config = dict(
    num_hidden_layers=13,
    hidden_size=256,
    n_experts=40,
    experts_per_token=3,
    d_expert=64,
    d_shared_expert=64,
    hidden_act='reglu',
    moe_layers=[2, 3, 4, 5, 6, 7, 8, 9, 10, 11, 12],
    router_score='softmax',
    normalize_top_k=False,
    routed_scale=1.0,
    balance_loss=0.0036,
    balance_bias=False,
    router_z_loss=0.001,
    router_bias=True,
    shared_expert_gate=True,
    init_std_router=0.00815,
    lr_router=0.00153,
    vocab_size=18857,
    norm='rmsnorm',
    norm_eps=1e-05,
    tie_word_embeddings=True,
    optimizer='adam_variant',
    learning_rate=0.00138,
    beta1=0.9,
    beta2=0.95,
    max_grad_norm=0.5,
    batch_tokens=65536,
    max_seq_len=1024,
    train_tokens=255700000,
    max_steps=3902,
    dataset='wikipedia_en',
)
Below are experts of layer 6 (counted from 0) of a mixture-of-experts language model. Rows are named router (the router's row for the expert) and show model dimensions 0-255. Each number is 500 + 40 x the weight over its row's rms, rounded and kept within 0 to 999. Numbers have three digits each.
After each expert's rows: a language model's description of what the expert responds to. This comes from a sample of Wikipedia text that the model never trained on.

# expert 29
router:419534533548567511545538553533553473559448535522463466473554425491548442489528516497523451482519443513424472481504529447513462463538419496554496539561516470455565547471445522470462531493479496430433499491448536430461520496445467451529585459475498502491506514514448559491519526476440438540439543480482526507437513547478504444468513491527450479537513452464545491459454544519445474466429476490443552464458464515500439443566539554491443536586535579500488479490481482560511469553522547494506484446525547467520551438538556475520531526555518526531548467482480515543494468516549455533517460435442498454487520522486492449539558441459508484577438484492486454461533491450485545476528478532516526479597535449534552468432550466540552513452436523493455539488458460552550508486509435
Description: Digits in years and dates like 200 then 3, or March 26, numbers in table cells, and common first names like Mike, Chris, Stephen.

# expert 10
router:473526505569546505504476525501521490509524503522473485398538465434548516531560524481503431483517477504480476497495519507576450455503467453520449540508570448482519501496452491568420503489495503475490433505432535464415507385437471453547535380484490466475481531556454515487524537539484468536447507448460547496486514527527529438421536469539515470509548511456503491418457541549507503476489493443461578419502520515526443496512484592458525491505541516502532475531459489525492471557512472503465512488513564485548504456502510528545518513507554506534570468427489525491453505494513432553520495489442606462485515511484552474546511452475576537513496512483547546470528454388457564416488461479530489463557506518529521463433529468553552568553445494512444523494437401499534526471475521
Description: Digits and symbols inside geographic coordinates (seconds before ″, the ° and ′ marks), plus some word-final pieces like "ari" or "ility".

# expert 31
router:479566526543572513564434521451544457550491544513469471483490438561521460474533503464500443468532494498470464509489488417547480483546482607530479527536492469427560556487468522497502561428502527471489454513444561487485515511466479461550522440529509544468414546535443519471531500517448481531500523468455516456475518568482494455431486465491472521545509462482558553449444556456507493475459426496489528497518466569543415403543531523548487503526530538528475497526522482523481437572535568532478483469509505449493520484515530566539532528520572503538503475498459589544461451531538475533525482416468537466475488521438572509534555423477487487519458470506497527469507400453498573468535505559510435491522511416536510457501576495558526557436468495521425522543472450534546540514466515
Description: Line breaks after headings, table rows and list items, plus year prefixes like 197, 194 and name starts such as Mar, Sam.

# expert 22
router:442544510582531493532514615485570457508475534544474463449569453458538484519540550484512451477539436489442496450491499489570483470538475555576477563541476453444557556464440518550506535495462537430437480533444511471462485490478479473518493465462520566452512545511455519474550536485455491547465508480470502457430522544477500511459494484501451504532508485462506497475457520492535454493488450487452547476543481525496501466594531543503512513507542519462490472528475461548466437530538555539447486458450517490494556448530521548535494477562499529520570482479499525476433431506522409519532464451421529472468440559588509476519533429435522490575423458540527501440567495474482522482527462560507489440526546445544579464465514422514538514577484513482482540512454464541559572496464447
Description: Commas and spaces right after proper names of churches, streets, saints and places, as in "St Mary's Church, Trefriw", "St., San Antonio".

# expert 9
router:466543537563542502538506537487532470506464521556466456454540400549556465451519513515527487471558462491446435481478510485477453477544444462529437557534494427466562544452464490517410507480503518420395485449448518476483505482439486461533544456466434501481522563510475556497509553502480451514438521468485543500477541487496548470467518501561433412545508440462481544471448537499543472497490484462443548459525494535499468468576522548523503543549528560535467442527463482513451457544530530518495466448523496466538566440512568520536490495591508506565549473476490512530471485535561453534540465483442489472478530537473553431552570445462574488547465497464464454452521496435471533470556524536518508458551512449568532461446550479534542560478477469467463532524468462558548555460519481
Description: Pipes, zeros and small numbers in football squad and appearance tables, plus plural endings like s, ies, tics after a word stem.

# expert 17
router:436539523547551486554453552448527444524531515511485472463516459492550433451524532438555492470574425500461456486506537467457488471515455468556480539541448464481543540489489489516579548478485522509498506508451520456464420472515497462530548462475547541496517533536473539446570533527491492537518536456453491484459585572487494483442533518439450476487507471479533478464469568476461461488489448461490530496538452510562454415590565556505450500528525495495515447494560449536582467578521446542463453451422513453489551477520507548542514503562531522516528484467474551531496479485519428575518488458479513463458537524463540537533521454457562496549402441450563473459531595456476516450523515544502489497513508441545506507483493454500543561482441489492452513518484446563587573458476502
Description: Closing pipes and line breaks at the end of table rows or infobox lines, plus nationality words and film in descriptions like comedy film directed.

# expert 3
router:442489562551546495486488552495538477539451555526500470472489419507558464510547515469526469503542493526406458427501512475500445466519490500538438527542496435468561563448458536479486561459470509447483483501435535462492517486489474460543551463487577516509540566510452532470511516526438494512476540474461503472451543534448519481449544468514431496556500468469544512487453507496463476470460480487444521477551480535539435459556505543521422523557538554549462478536474453557466482555514505524458444465508525450508568457573537520522521488559531512537523481471424539500461472546522445540551464426464528459490572568481532507545569444439512497590411489481431524442512543456468540463530472558496473462535515467534575463431490478540539536508478535450453524524479461548602540477444460
Description: Auxiliaries, pronouns and articles such as was, had, She, The, plus separators like pipes and semicolons in tables and race-result lists.

# expert 25
router:430539549557525474534524519479525492541458525550520448496512402477525492506541526526496477453517442524450448459513496516479470485564469528521480519539458488457552556448445500478483519476487513415485496500430537463400471523481456478559532436473518501464471534544466537411528536529470471520494547480512541462472570538497515462478524483540489422477487492467525476419418523414519440444458485472451531478449469521497433480497518547528467537538571567498463453504504482528482451542500569513446435476521540419488533478527548529525541494519584525518510496461473562569483461539547476514544494426474447438488532544442523480535512411459521497551502487482482513478536468423442553464526460571493444450516515433557539488429507452522562496475428511431482525497507454571548538440464478
Description: Periods and paragraph breaks ending sentences, including ). and ". endings, plus the word based in based on 35 critics.

# expert 2
router:443554507511583482535480585508562475543487525554450450448529426477523445460550506465541441499543486534463509472512567499426495460501424475554451522541508443461554530518439487534497507496491490451506488518414574495493518473441483461536527461458543472495522509511470573453516537506433446514514531478493510471440494546463508470452513514523467525497493430508504413464471521449478493459462453483462532477559494516467438480551593537516480534517516611524469440531469499521532433570517489569470481487470529442500585477527547547550544541535532535524490485487486550498480456557523463557517475422454504479496528601466545390567568482460529506546454437502515550454554525445461514476496468524496477508543533419542553489466568458529522520495484475502460511524469462521554529439475484
Description: Commas, full stops, dashes and semicolons ending an item or clause, especially in long lists of species or names, such as "pickerel, bowfin".

# expert 11
router:455538506550557440516443550441517490534457541516479521461516488510536489489563515517565470460535529529502428529501502507433517489553474435509440544510432461449544497511439518481536513445542532451510458470465570452468447510496481462586510404566524527452520511570495510483522573515480495564445499494505523482517567563502541434487488517474444497554550458488511536513466521488457517417513486492447606470526498552526458493479532592503452539530542479435497473543482475505529490537553463507437501407478537477497556466514484534549520486532542485545520478440459566540485453504525503499564482475423501494439531539504494516487515494471548477526473440525533479467553576455480547434579412556544458522520507432536563415483448466540552536542460440525443520516485446484532536502523553
Description: Consonant-vowel pieces inside rare names and words, especially th, ic, ar, an, such as No-th, Py-th-on, Domin-ic; also hyphens and dashes.

# expert 7
router:495543504574557462539472542456558485560483504544485528480523415562477462470515456504519465446541461500441470448446531441531501497526476548542464549549500447416544496477464514490473527460476516473484503531482541463468446544489450511550524449519445556445437502537477470478514530538488509523446591459440540447477553543440504496451536542487458478505532447428493510514497517535516431455484500460477544478441473537510483441519536577540491542515579502438450407562518496542480468524545551536507502446481508456538515450510500512540505513532438515505487472440448506475426498518524493506565444424454558478464512545470538516520544478439469429551533450503490483481570446471477570484547490560484501473541566415526540460469460411531542529454466467527412547494475458528526514429558504
Description: Single letters and short pieces inside proper names, often foreign or transliterated, such as Jes-u-its, Hirohit-o, Alexand-rov-na; also "of".

# expert 19
router:469561544538523477514448529464554429524453556533432467422503470520550463501542529476553496499480526551451476434457520500522492467543497534555487560478518472423503543437460548491475525450500516470512448550469515471476580534462480488491561448509466498438437591562453514446489500445491487516515534487475501502459499521444567478512469487555474455548516477443511452433518523480497465476450496503500560453499429523497443453535512575579486510558528539523460472511472495530479449542551455562459509464527553480550540493522493503538535576518562523559516462430458549543468472528498479595496455497470469519477505511542531501511567496490433554579548458478526563460563469452496541415529468517550468495531502464509520462473580470535552470538457504476422549586486434531520474485559575
Description: Single vowels and vowel-initial pieces inside ordinary words, such as pl-a-que, a-fraid, Sam-o-an, plus particles like up, out, along.

# expert 12
router:429544543551557505550522541464557480522488557549457436456514427419530470507554512514517474444520438480445449468477525531505484471540435480583450577512492433441542506451453506524489522439510509428454487508454528471477517497470493469553556468509556509500459528516455561449570528506452462519482516476464514486433538515496498500435512486478491475514508456467526487439468566542524458451467444493477536472543459524522448488563518546493438512599537530471458440530443457588459472545506478531475482456449523468473579440508542532528529517559470537538561480485455525479453470506548478533523498462451502455485529487482535457564534442460521554584469474486461508484522455428457514466544439566525476500521520472534546469422550455550539538532431549481444516510468466547555546426531526
Description: Table cell separators and list dashes, plus personal names and surname endings such as George, William, Taylor, "-ic", "-ler".

# expert 6
router:489509555541499511568510525516534469491496521554469467447524485494543466488532450442569498456541455534475463452425522463548450520520437528506526490509525458504557587467488498555438517475455508489470486531459540448431546530474515512534529432507540536434454525525492534500583533499483523502457515456426537482467582507495486482464551443484499467483522525443578580506488547527569439477540481451470556518490492524531463546503498541530486557513506513456442533553463467529572457514511549567507494442409569507538523479552555523529494513531475521548548494475430567499533436515546489546582418446462576473474558554502513498555555433503549557540454445499490530451515516499450527478532519510520541474493548494539503458508431462524540540526487470544481572512448380515480517446442456
Description: Past-tense event verbs like died, took, lost, made, reached, plus line breaks in lists and the "ear" piece of "early".

# expert 27
router:436527539537501452470464497450533444518473518541443473447540509516497442499540493529561463511531520586427449520440520532414518497525444416498443567524448465478527485498466549517494579480485564456548477486491580408473532465485468445545498402571537529462522483514502529466524577502422441560443518483500548468513526512473589461467545506472499497546525454457536535512481512499479515448502478488459572476548508533513491480523500564500468551527521481438537498513426492530502435540551454557456447429459516449534473477521491553519532522609491555529521452419429543539491484536545451476499447434471513482480518541458539555475504472454526536545527439472512455472563501491439550437509457533546482490558495474540519496493497502508524519525424484488423529525491429507517536506492543
Description: Single consonants and consonant clusters inside words, often in Latin species names or foreign titles, such as Som-m-ernatt, ri-m, Pro-ble-psis.

# expert 39
router:466491481546558524543507561466544470465496527531453442433515482475508474500538553441557435486516442524463500461426540495488511488545462539573431511538501463449527529475466535546561531491463551499528498458443539499500424518482471493510508430509518486522461530543446536513558572521507418561484561469465575442438497495485515490473477478484492514506485443465546457484496512487519493449482421510503520514469474530519486470546510537526498527486501488550500495481536413546514417543562548550468479436502539471501558460481572506531520519548554506529595511467470492482455488488551483559525453518445445528489506549434513447540523450494513462513509430518549490402569561470405520487499490545498450475524548440517564454447537441524528536437421483509421537496445411549541560461446463
Description: Bullet dashes starting list lines, dash separators such as President - name, degree signs, brackets, and infobox words like County, University, Coordinates.

# expert 5
router:463558539535511469555467512488547453481525523522433439438555445480487486500562432435555478468527448539458506451460555464537492469537444487546476524559463430459558522451462535499464556455461525500511495534438533442515514515501541469507519411507513519477480538564453562437543522557486440521482542471434569477424545521458516477468547475549522483512486416485525501484510539549538458480464467498452541513480469536521467448540558572486481567501490526475476512557509464547453423512533537573448443468430531488551534491510515507551500517510495532540538516470456530512490452481513415568527459423460582499489526575461564525510536450501506530550460472509500494474576478456420515456495468503510514501521528434534554463457514459541516563489488499492443575484432445555522522435562480
Description: Digits in geographic coordinates after N or °, and capital or lowercase letters beginning a word, like 65 in 38.06°N 65.69, H, fi.

# expert 14
router:449534535580551467540541588487495468535523529528432507500520497468463494448541533453503485498560422467473446489507488536525450491546466507510478543511548459496582547473490547500555509502533539499476461549410518469444431503489461471549505397471526547485512524534485497496590516555477504500438550446469529514492555522465551490478509490527457488590578452435535517520515553568518502468526428473484548421522426537552440499484507545490454503516516503534463490515541474528559457599550467513455461412512526453508520477509506537519510516536472509538562446480514526478456480513557459505544443520487485444475533548454540455552527425429523458491478404482554518471526537448457505516494452532576482431547508495534540427438491468543517502484470474506450496493437422536543548482524553
Description: Colons after infobox field labels ("GNIS feature ID:"), double line breaks, "==" headings and leading table pipes in structured Wikipedia text.

# expert 35
router:486531513539484423549458535479514461558488499567524452493562444497550471492557557470511464490533456543476454438451550531570482459541491595574483515510544494492528538481446510553501525431540539477476491490413517494447462481446446451495552439463503529478521533509481534433533528519454481575489543494524549492445504487474527457500527492528441487484529475440534478486450530524498499481414496428399544487521450583496454510551523540508474557532536556595481435517461482521519455530503564540465519467529578447472544451551565526542542508521561508510529476464425563541495474532519449559541457484464498496475507560462542473528522451487507481541482495445516500449534449462467522466549492523508476506508522464544532493509571460542611527490511475531501572577464451567523501433442481
Description: First words of section headings and table labels such as Route description, Group, Team, Final, Cup, Bronze, Date, Party.

# expert 26
router:463527536554530465527477565505495449556505540503498492471545476469567471530534461457522458468503457575426474468450493527529431523512464548513507514512512466459559566507438542511454509474562543442400461557418467461441549430475463448507581427477548526472463519531504511454535506499416465550504508438481559507455546506530506503503532515548498458550496491462545518496444504476503493462480462478441542494565465528473428471528490548531435561542544490507514437502462444567492469544527450541482477448457551424554558503548508547532552535525481535515541486457478509466488454526523485506549449477431603509473483524503542509528576472428533557518423485458515541448543487462454523534538465539515457444530521498579515476464557472562533536530467506535486532533497422532522525437469535
Description: Common nouns right after "The" or "the" that head a sentence subject, such as song, case, museum, season, city, name.

# expert 33
router:431523551525575436515485552461506464545468531511473458425554404486537513447555506477532450479556451521453503465453515490459423480503430574506449560553476435457560519500476536482479520489518505457419496473437513448518440468467500437518507448458484535464495502547386581473528532532500418495509566465449532478463508509491520470512465490562502437527517470480511537447467528474517490474449482474485546461477464484551427496495541547488486539482529571553484508505455499528497450510525506517484466434489490476521547462503504494565518534591527565592539493478447553518473459507519446530519509454460491496448526523419540478534548445469507509530475455486460448452535445456470531503561484544499450483532544422562562428418501513520524583493453517479456512478460456527551531454536483
Description: Pipes and numbers after league or club names in football career statistics tables, and some word pieces in sports prose, like Ekstraklasa then a pipe.

# expert 28
router:470524483494572488487492546460525451579499557543489446460528470549514470470561455519535471463552466476452505480456467515504462519493406533587468551494459473425532515510476519602495508436492570455441480475486526445462525433479509442544555458481531523450506512554465566466525534485476448556481546470470547465423547542473508449458472462515469454546551445474480499450501509479471492465473508506481567488494470534529449441519508579487465557513525528442507441504458497551579438485522514531502477441454481477512498442542488582528514522529496535564498450481470587517449497497547446504538463470437547530471502535503516538529544441478493538511465457503483445490535575446478596463559509525567497521549495471512556418494532430509512540398429482541438513501453435515518524478531504
Description: Syllables inside English and European place names and surnames, such as "-ton", "-ley", "-ford", "Hart-le-pool", plus England, France, London.